Experts of a small language model.
Size: 8 layers, width 256.
Training: a variant of Adam for the experts, 381M tokens, 3013 steps.
Below are experts of layer 5 (counted from 0) of a mixture-of-experts language model. Rows are named gate (a neuron's input weights, with its number), up (a neuron's input weights, with its number) and show model dimensions 0-255. Each number is 128 + 24 x the weight over its row's rms, rounded and kept within 0 to 255.
Before each expert's rows: "mostly gets" lists some tokens that are sent to it at least half of the time. This comes from a sample of Wikipedia text that the model never trained on.

# expert 4
mostly gets: " ret", " Born:", " Afric", " pr", " Sw", " sup"
gate11 [140 124 107 111 166 124 107  63 152 127 109 128 141 122 124 134 115  56 115 143 131 171 132 105 116 113 159 117 123 121 185 156 123 133 120 147 129 112 123 177 109 129  98 169  88 140 143  98 129 121 135 152 138 138 126 157 124 146 139 110 182 145 179 110 123 113 139 117 146 161 145 164 170 132 157 176 148 114 166 150 128 156 150 131 119  91 154 181 142 112 103 119 127 112 126 120 134 110 139  81 117 157 130 124 109 138 112 132 139 127  58 104 122 123 129 137 102 142 131 144 138 103 141 117 151 149 148 120 106 160 130 126  99 129 145 150 161 152 102 110 127 135 128 129 136 144 167 156 106 133 149 104 183 148 132 170 159 104 103 122 109 107 135 103 151 179 151 137 146 151  94 163 137 122 145 143 154 117 147 136 135 144 180 127  92 141 118 168 119 109 101 130 161 148 118 118 125 135 175 143 102 135 147 130 150 130 138 113  97 119  98  84 122 140 173  92 126 129 116 129 101 100 104 115 104 158  96 123 177  93 155  91 149 180 126 146 124 134 123 108 128 138 138 162  70 122 110 102  96 131  79  98  97 120 142 102]
up11 [121 126 133 101 128 119  86 121 156  75 164 143 157  86 121 127 140 136  95 123  67 139  96 148  94  87 131 118 143 159 112  99 102 144  88 115 117 155 103  68 120 144 145 127 184 133 133  96 126 155 112 117 159  90 118 136 112 124  95 126 118 116 172 106 152 148 125 147 162 137 110  87 178 100 138 121 126 111 115  99 156 123 139  91 140 152  99 135  98 153 126 128 144 150  89 127 132 148 146 112  94 124 165 109 113 158 156 134 161 136 149 131 145 140 141 125 123 123 143 142 154 158 123 152 152 112 108 121 120 113 127 138 146 151 139 128  76  99 163 124  60 149 138 114 140 124 134 154 167 112  72 159 127 127 156 180 130 149 151 110 141  93 150 117 105 144 163 135 122 137 147 118  82 160 151 113 125 122 124  80 158 132  69  93 125 138 108 104 137 118 132 122 117 139 131 115 162 114  66 136 129 151 109 112 134  93  92 139 115 138 133  90  91 173 153 122 149  90  99 106 133 133 126 126 121 109 150 107 110 166 153 141 143  92 161 122 168 115 166 107 132  92 116 123 112 112 155 106 168  97 123 124 138 118 113 126]

# expert 10
mostly gets: " with", " by", " between", " against", "m", " resp"
gate9 [130 147 122 104 127 103 112 124 102 104 143 103  94 118 132 115 139 138 178 139 108 143 138 100 164 110 157 136 136 160 123 120 137 138 108 128 139 121 114 180 112 110 131 104 125  94 132 147 192 136 154 127 120 142 132  91 177 142 129 140 128  91 142 121 142 131 154 137 114 128  68 129 133 165 106 107 120 112  96  90 124 115  74 147 144 157 124 146 160  77  89 143 124 132 161 140 103 137 134 131 116 135 127 128  98 141 162 199 100 127 113  89 167 121 154 152 105 101  82 105  86 163 104 109 163 181 144 158  89 150  82 150 135  85 138 117 147 137 167 156 128 158 113 146 110 184 108 145 133 174 132 142 138 144 116 103 112 104  88 153 128  88 125 170 136 136 120 165 135 144 139 152 105 114 114 140 134 101 106  83 144 116 141 102 115 107 135 121 175 153 131 131 126 135 126 108  81 113 139 133 102 156 127 157 138 148 130 136 153 117 115 151 126 151 125 122 111 154  98 116 130 132 122 112 146 147 106 196  96 103 136 103 136 120 156 122 175  95 111  95 103 127 159 175 144 125 114 117 130 152 105 123 100 175 124 126]
up9 [125 108 134 141  88  89 163 143 107 163 121 130 115  73 118  77 104 164 108 100 127 103 126 102 126 123 138 148 127 152 140 115 144 139 100 138  85 121 106 153 141 107 111 128 135  49 151 115 118 174 144 132 149 134 123 119 150 110  87 123 140 163 122 156 124 106 118 136 130 125 109 110 146 179 122 142 133 129  97  80 123 124  89 130 113 139 143 131 104 120  79 114 136  84 106 143 108 168 112 133 110  77 131 134 128 182 128 149 106 124 115  93 156 127 102 172 162  82  91 105 150 170 110 120 111 144 134 167 124 158 125  89 142 124  82 128 128 178 163 111  87 110 124 123 141 150 156 122 130 116 129 117 144 119 150 128 137  93 142 175 104 107 125 131 116 123 145 143 163 131 122 119 109 102 143 115 156 108  98 134 188 160 139 151 136 152 170  73 168 107 106 141 136 151 158 100 122 129 147 118  95 148 121 115  89 118 123 158 134 101 103 187  98 184 166 109 133  99 105  97 133 109 111 117 172 113 122 134 127 152 156 154 147 130 131 162 102 114 166 146 148 120 120 131 147 119 116 145 133 144 135 136 116 101 113 146]

# expert 6
mostly gets: "ed,", "ies,", "ers,", "y,", "e,", "ing,"
gate9 [137 128 125 139 152 148 171 104 159 150 115 135 129 120 166  83  96 125 127  92 117  95 175 118  99 108 156 137 136  98 122 134 132 180 121 137 140  94 132 135  96 130 139 161  97 152 107 137 124 156  82 123 114  87  90 151 164 136 123 120 141 115  85 128 130 138 137 153 132 116 126 139 149  75 139 125 116 130  87 127 163 132  98 170 143 113 151 120 127 115 103 110 135 107 113 120 125 105 132 147 130  86 105 132 111 148 120 100 127 184 110 127 143  93 155 143 109 139 132 130 144 128 128 124 159 144 147 174  97 133 132 120 112 117 158  81 132  75 125 128 147 144 122 140 147 143 139 159 113  87 100 122 129 146 191 143 149 111 117 139 145 115 131 156 113 144  91 116 115 160  88 143 183 118 123 126 114  90 151  98 109  94 172 134 181 100  98 123 101 100 152 128 118 100 113 130 156 102 133 141 102 119 201 141 122 136 129 101 134 146 143 154  55 120 124 137 103 132  87 126 135 155 124  99  87 109  88 123 110 137 151  98 114 113 112 150 112 105 127 106 122 124 101 123 157 136 144 196 134 128 161 143 198 147 112 137]
up9 [125 131 138 164 110 122 145 131 147 161  96 127 150 120 130 112  94 153 146  75 130 120 183 120 154 122 142 160 154 139 133 111 127 109 167 179 115 125 189 157 164 126 132 144 164 125 133 137 141 130 131 106 105 105 121 132  82 126 132 114  86  73 108 144 142 173 120 136 147 154 146 129  99 133 165 155  99 146 136 120 132 125 108 117 120  89  98 187 110  94 138 109 150 123 120  80 122 145 162 126 119 185 131 117 156  99  94 122 125 155 173 176 179 136 115 149 120 107 139 153 125 106 106 101 166 161 136 141 108  98 137 168 136 128 142 130 134 104  88 134 112 169 114 125 124 117 136 121 129 123 105  84  99 153 157 155 139 129 183 137 107 110 132 142 135 137 138 118 112 176 156 136 156 140 122  80 126 108 153 178 155 163 136 169 168 126 119 105 116 115 122 106 142 117 126  85 127 106 125 115 124 135 152 167 136 145 155 149 102  85 153 134 111  89 118 147 124 124 101 145 107 126 122 139 134 104  72 155 115 111  75 110 119 148 145 142 117 180 103 128 123 152 131 107 138 120 152 124  91 135 159 133 180 151 125 119]

# expert 11
mostly gets: "The", " cr", " Spec", " rem", "===", " these"
gate3 [135 116 159 160 100 174 136 120 126 115 118  96 129 141  88 139 106 119 147 136 167 148 148 149  97 142  96 129 132 108 116 156 128 117 138 144 130 124 108 112 139 112 126 127 150 102 127 134 108 108 141 161 122 116 147  86 135 143  84  95  84  87 102 126  76 137 155 113 151  75 109 154 126 154 134 152 151 119 143 148  89 156 115  99 124  75 140 150 102 134 128 129 123 130 148 152 120 110 121 118 148 142 162 144 169 174 117  87 126 110 153  93 108 132 157 143 111  98 108 173  96 174 121 114 150 115 171 148 117 122 110 143 121 123 140 163 158 120 134 163 177  79 148 131 122 106 159 138 106 100  97 154 167 131 105 122  82 143 128 132 132 139 144 124 157 110 137 125 116 171 123 149 150 148  90 148 144 158 123  94  91 119  77 104 125 138 123 140 145 189 123 119 152 174 126 125 160 140 139 142 158 120 121 101 179 134 121 125 162 106 114 143 134 164 119 130 144 162 128 191  89 114 143 129 102 174 147 100 128 123 108 145 105 143 104 131 104 145 121 147 116 114 121 142 121 130 141  85 156 161 119 162  88 188 125  87]
up3 [120 151 130 112 106 109 142 117 126 108 137 137 106 100  89 108 152 128 156  90 158 157 121 128 121  76 133 166 123 124 101 124 166  95 123 151  68 113  87  96 103 159 113 155 135  92 147 115 164 153 137 123 136 160 154 107 140  81 112 121 148 134 112 148 126 135 114 141 124 124  90 108 127  98 114 135 128 130 124 115 140 164  99 125 136 125 126 103 124 132 115 145 103 127 123  96 122 170 110 100 119 113 138 132 154 157  85 131 136 136 130 129 118 139 181 135 148 147 116 194  76 142 166 137 156 110 149 140 149  99 101 144 114 141 152 130 125 105 106 122 135 138  76 152 192 157  98 131 108 140 121 139 130 135  94 140 127 123 150 154 161 144 126  89 105 120 104  83 103 145  74 136  81 177 109  86 168 131 130  96 132 179  72 108 116 114 128 134 132 177 109 147 160 107 136 117 126 134 105 133 175 104 116 107 156 121 112 165 120 138 124 108 136  81 113 132 128 136 105 152 103 152 116 122 156 139 116 124 138 105 114 139 159 112 125 165 124  75  85 110 142 108 111 121 126  92  84 128 166 150 149 141 109 153 156  79]

# expert 0
mostly gets: " le", "==C", " sh", " el", "=", "==See"
gate16 [178 117 138 130 113 144 150 138 103 129 139 126 125 121 110 142 110 122 122 170 117 132 102 169 109 149  85  87 134 115 124 124 131 121 123 131 130 160 159 132 104 169 148 132 107 171 129 163 122 111 127 174 129 130 172 107 128 138 135 101  98 125 136 165 112 146 143 107 145  98 149  94 146 101 131 122 157 135 113 151 133 128 158 131  93 102 137 114  95  94 166 158 133 107 183 111 103 101 136  82  96 120 136 120 153 127 130  98 158  94 122  93 128 111 109 113 127 119 142 106 127 126  82 107 105 154 122 159 122 173 129 112  77 128 175 143 176 158  93 114 105 135 134 137 178 130 142 116 121 127 106 121 148  59 154 112  93 137 160 159 170 137 107 138 118 108 178  83 112 120 133 150 147  98 138 179 135 164 102 133 124 144  97 109 149 125 109 151 140 132 126 159 142 112 145 106 113 103 133 105 135  91 124 144 149 136 168 131 144 186 151 151 162 110 139 153 127 118 127 105 159 148 134 148 142 143 137  89 178 117 185  97 144 208 151 145  90 149  96 150 140 124 131 123 117 126 138 118 126 106 130 127  85 128 136 108]
up16 [118 136 116 130  93 121 147 111 136 160 124 100 106 123 126 128 102  96  92 125 187 139 160 139 148 123 129 123 149 126 137 128 140  98 156  91 142 142 122 150 188  83 128 125 104 148 109  98 136 143 135 120 122 130 100 168 138 131  87  89 110  74 120 138 128 133 122 107  76 112  60 123  75 130 120 121 160 142 163 181 110 170 151 103 153 126 143 143 120 140 119 136 119 125  97 102 128 143 112 159 106  92 151 134 120 123 167 121 106 137 135 139  88 176 108 144 135 162 123  95 110 126 147 100  68 127  86 142 128 141 130  91 145 126 116 172 100 123 122 111 158 129 132 148 134  82 166 110 142 150 126 148 117 146 158 122 132 120 130 141 145 138  88  86 107 154 102 134 160 163 161 112 134 109 117 120 150 124 109  96  98 159  98 133 122 116 144 159 125 146 128 113 168 116 119 130 179 108 171 133 184 139 184 143 129  96 106 118 159 163 151 128  97 149 154 125 116 137 153  98 131  98 116 122 149  84 144 141 125 134 144 119 123 126 116 131 129 138 113 131 127  99 173 124  40 114 110 164 123 115 139 129 121 145 146 145]

# expert 2
mostly gets: " lead", " bus", " show", " small", " feat", " camp"
gate0 [120 154 116 149 152  94 106 145 149 103 129 145 134 124 109 164 167 130 119 126 117 127 119  92 152 136 129 145 131 144 155 103 149 101  95 165 138 140 122 142 124 104 121 139  70 145 153 134 176 133 129 161 101 168 128 140 161 161 170 141  97 120  98 145 103 136 140 115 136 118 123 104 130 148 109 146 154 148 189 138 119 121 109 142 106  91 156 100  68 150 142 108 123 152  92 140 125 128 146  72 143 152  72 116 149 120 166 118 114 129 129 131 152 105 163 114 194  93 110 146 117 116 138 142 129 142 145 131 145 132 141  91  86 125 116 138  94 125 113  95 112 105 120 116 120 177 129 147 123 152 123 102  78 156 157 134 110 124  91 183 139  86 144 184  89 136 186 133 105 155 116 120  95 130 110 155  89 122 136 125 129 152 136 122 120 137 140  94 134 110 141  94 156 136 129  86  95 118 137 150 199 115 144 105 159 141 140 109 133 158 103 128  93 115 115 126 140 144  80 139 168 144 158 147 133 146 124 111 161 165 142 144  99 105 116 113 111 115  94 125 163 141 128 139 127 149 107 132  96 135 164 150  94 119  96 132]
up0 [ 67 147 102 154 158 109 139 120 124 109  94 136 140 131 124 156 157 135  90 128 111 107  84 145 106 121 150 160 159 139 119 105 113  99 107 113 139 143 103 132 132 117 156 105 131 146  83 148 168 132 137 139 119 143 143  74 140 163 146 136 128 135 139 134  82 161 197  90 115  85 125 133 150 108 122 183 188 163 143 148 107 143 121 112 120 119 133 137 129 114 130 128 103 139 153 165 130 101 122 118 126 127 157 121 146 107 131 134 131 122 111 119 121  77 134 128 189 115 158 130 140 117 134 106 123 129 163 133 132 138 157 114  95  61 122 116 126 122 106 126 117 120 144 113 122 149 148 122 111 126  85 133 146  80 147 144 118 150 152  89 104  81 103 113  75 179 148 137 148 133 139 131 111 136 129 136 103 100 136 130 116 115 153 118 117 103 161 120 130 121 127 168 195 150 151 127 148 100 149 147 151 116 120 125 175 155 122  78 134 160  85 115 145 101 155 141 138 122 129 114 138 116  99 115 105 131 138 100 129 178 169 105 118 143  68 136 152 182  81 121 120 150 127 104 106 165 110 116 125  93 145 148 104 101 105 104]

# expert 13
mostly gets: " for", " con", " For", " en", " over", " Tra"
gate3 [131 150 114 132 124 151 133  96 164 107 154 152 105 130 119 135 155 128 120 136 108 119 114 175 159 156  94 111 124 134 123 125 135 125 173 170 107 139 133 128 142 127 136 109 133 124  96 121 128 136 158 122  97  93 147  98 160 105 143  98  99 144 120 124 109 133 134  98  87 105 117 136 136 156 108 134 126 113  99 148 101 159 107 138  96 150 117 125  94  90 176 137 148 113 101 146 105 135 152 104 117 152 130  89 164 101 108 139 173 158 117 152 133 115 134  86 115 115 120 135  72 130 100 157 128 159 113 135 136 155  86 155  97 141 156 141 100 141 161 119 114 107 129  93 128 147  93 113 108 134 150 116 155 157 145 128 100  97 145 115 119 109  99 140 102 153 101 117 109 113 137 136  94  74 132 127  99  63 111 101 124 177 113 194 136 137 133 133 121 114  80 100 125 103 160 129 133  79 188 138 104 115 161 124  91 124 135  96 116 119 134 184 163 177 150  96 143 128 122 130 157 148 109  94 114 110 156  86 153 152 142 104 177 156 126 144 126 169 137 146 111 132 104 135 118 143 182 120 118 122 114  94 161 101 134 166]
up3 [143 126 144  89 123 140  89 106 138 126 144 119 147 125 126 108 126  86 100 142 107 127 123 120 125 142 153 162 165  82 101 102 141 117 154 132 123 121 138 148 124  99 136  98 122 127 138 116 164 147 173 160  91 144 132 128 118 132 119 108 103 171 107 105 149 133 107 167 109 119 102 118 120 169 124 107 114 151 108  95 151 177 155 113 129 130 127 141 107  87 108 107  87 121 114 123 176 116 135 102 163 147 121 135 131  99 187 108  87 104 164 136 141  98 156 117 121  97 128 127 168 140 132 128 147  85 171  88 105 100  85 125 119 152 158 102 112 144 119 116 102 149 125 165 119 127 103 115 127 117 130  99 147 118 134 181 137 137 161 159 108 163 131  91 107 125 154 155 151 121 134 122 113 155 131  95 139 171 139 122 163 136 147  91 108  98 134 151 132 139 115 173 139 117 151  74 132 110  81  94 136 132  86 147 154 136 177 109 107 138  88 104 121 116 132 127 142 144 163 137 148 139 157 163 178 124 104 133  96 151 104 135 102 120 159  81 151 148 116 104  81 192 157 124 126 108 107 133 135 110 143 156 104 179 115 140]

# expert 9
mostly gets: "anc", " %", " List", "ract", "ograph", "serv"
gate11 [105  98 161 122 106  98  78  85 128 140 101 125 131 152 126 131 127 130 156 113 102 138 161 115 121 108 109  99 140 103 155 120 125 182 146 137 129 117 133 138 150 115 104 115 117 120 122 116 106 167 111 178 131 113 118 180  95  69 130 115 132 127 104 141 138 118 133 138 126 146  54  89 124 134 123  83 148 123 130  94 135 131 190 100 158 158  85 116 111 149  82 120 136 133 118 159 114  71 142 113 152 140 109 142 124 131 132 153  94 103 138 134 112 129  96 110  92 121 146 156 170 145 150 136 103 144 136  92 108 124 110 120 129 131 140  99 100 154 127 133 141 118 136 164 137 131 139 136 107 169 117 199 144 131 114 146 124 127 101 128 132 159 112 103 104 183 107 164  85 107 125 116 108 149 116 129 132 137  96 130 122 153 119 110 192 142 139  88  93 147 158  98 125 167 156 116 125  99 136 151 122 132 156  97 156 133 139  79 161 140 123 119 110 147 167 112 119 111 145 132  80 106 135 127 135 119 105  91 113 144  94 102 114 125 121 108 145 105 119 118 128 109 201 134 176 146 166 134 148 106 128  84 129 163 120 122]
up11 [130 154 122 160 142 131 151 176 133 116 103 105 149 159 164 151 159 145 122 124 102  85 128  90 123 121 139 143 126 119 135 161 135 135 111 123 135 160 126 176 104 105 146 120 137 131 112 140 123 122  96 131 119 135 136  63 115 136 142 165 150  71 121 113 127 140 112 104 128 111 130 155 169 127 126 125 140 100 117 149 117 112 101 130  86 117  93 163 125 146 112 119 109 157 138 153 163 130  91  92  79 122 102 154 175 141 140 104 101 115 121 131 168 140 171 108 152 172 113 157 142 103 138  99 131 105 104 104 161 116 157 163 133 111 159 175 135  92 127 101 124  43 149 111 108 141 124 119 114 122 151 140 128 117 128 113 169 150 175 101 126 117 131 152  98 133 136 132 132 106 127  94  96 178 116 161 137 156 137 170 115  95 131 137 128 109 122 143 119 176 118 147 163 133 143 106 124 137 117 140 137 164  93 156 131 115 130 150 136 111 156 170 157 151 124 101 115 135  93 117 148 119 112 122  78 149 119 120 122 116 127 198 147 122 160  92 106 150 150 121 140 160 121  95 164  55 160 163 136 130 120 108 106 131 134 125]

# expert 14
mostly gets: " d", " De", " v", " N", " l", " n"
gate11 [ 80 124 138 118 151 114 159 132 151 163 164 144 104 140  66 159 102 107 158 147  78 119 108 137 153 123 136  97  99 120 105 132  95 102 115 117 151  95 101 145 140 144 130 126 113 130 101 131  93 110 113 143 124 122 124 123 109 141  80 165 139 178 120 141 167 134 118 142 133 135 100 117 143 106 138 115 160  94 113 106 151 127 155 159 105 135 135 171 132 100 123 131 131 120 103 157 167 105 127  54 145 113 133 115 132 146 130 112 124 157 129 125 149 117 139 140 120 183 101 164  99 127 119 155 145 106 123 142 129 151 110 149 129 145 130 165 135 106 141 115 125 119 144 136 115 131 222 112 107 116 125 170 115 116 139 106 143 128 117 111 113 175 138 145 154 109 143 151 146 127 100 123 161 167 141 120  98 132 124 117 128 125 140 130  83 156  86 172 165  88 134 121 112 135 101 184 150 163 124 124 168  83 147 143  75 138 109 155 131 148  88 182 131 154 102 133 133  96 108 125  99 128 132 147 108 160 145 148 163 170 122 107 128 133 153 135 158 128 150 122 137 153 140 150 155 138 139 163 115 140 184  76 108 160 127 121]
up11 [122 130 138  99 109 115 162 120 115 104 159 162 163 170 125 101  92  81 117 154 161 109 133  88 104 132  98 151 128 130 158 141 173 128 144 131 102 159 118 104 144  83 133 146 139 146 156 137 148 139 112 113 134 109 149 128  99 106 138 121 162  87 101 105 138 139 142 106 162 162 167 134 106  88 119 117 130  81 124 132 139 123 117 101 134 137  76  82 104 113 132  78 119 111  96 118 158 106 166 112  94 130 138 124 171  99 134 112 124 160 137 117 178 118 138 128 132 123 154 118 125 141 146 112 133 100 150 129 118 136 134 148 114 162 144 119 142  91 146 118  92  91 133 136 130 126 112 149 156 155 179 136 136 122 151 125 160 187 119 113  81 126 106  99 161 131 153 162 140 175 130 132 115  84 130 153 172 138 188 144 119 107 117 155 182 128 153 112  98  56 137  93 143 145 130 112 106 100 144  96 116 119 113 130 108 130 123 102 169 148 206 165 128 138 121 146 127  94 112 146 106 132 144 115 133 160  97 104 136 135 121 122 136  93 157 110 117 126  69 154 130 138 123 118 116 111 130 104 143 133 128 106 146 144 112 119]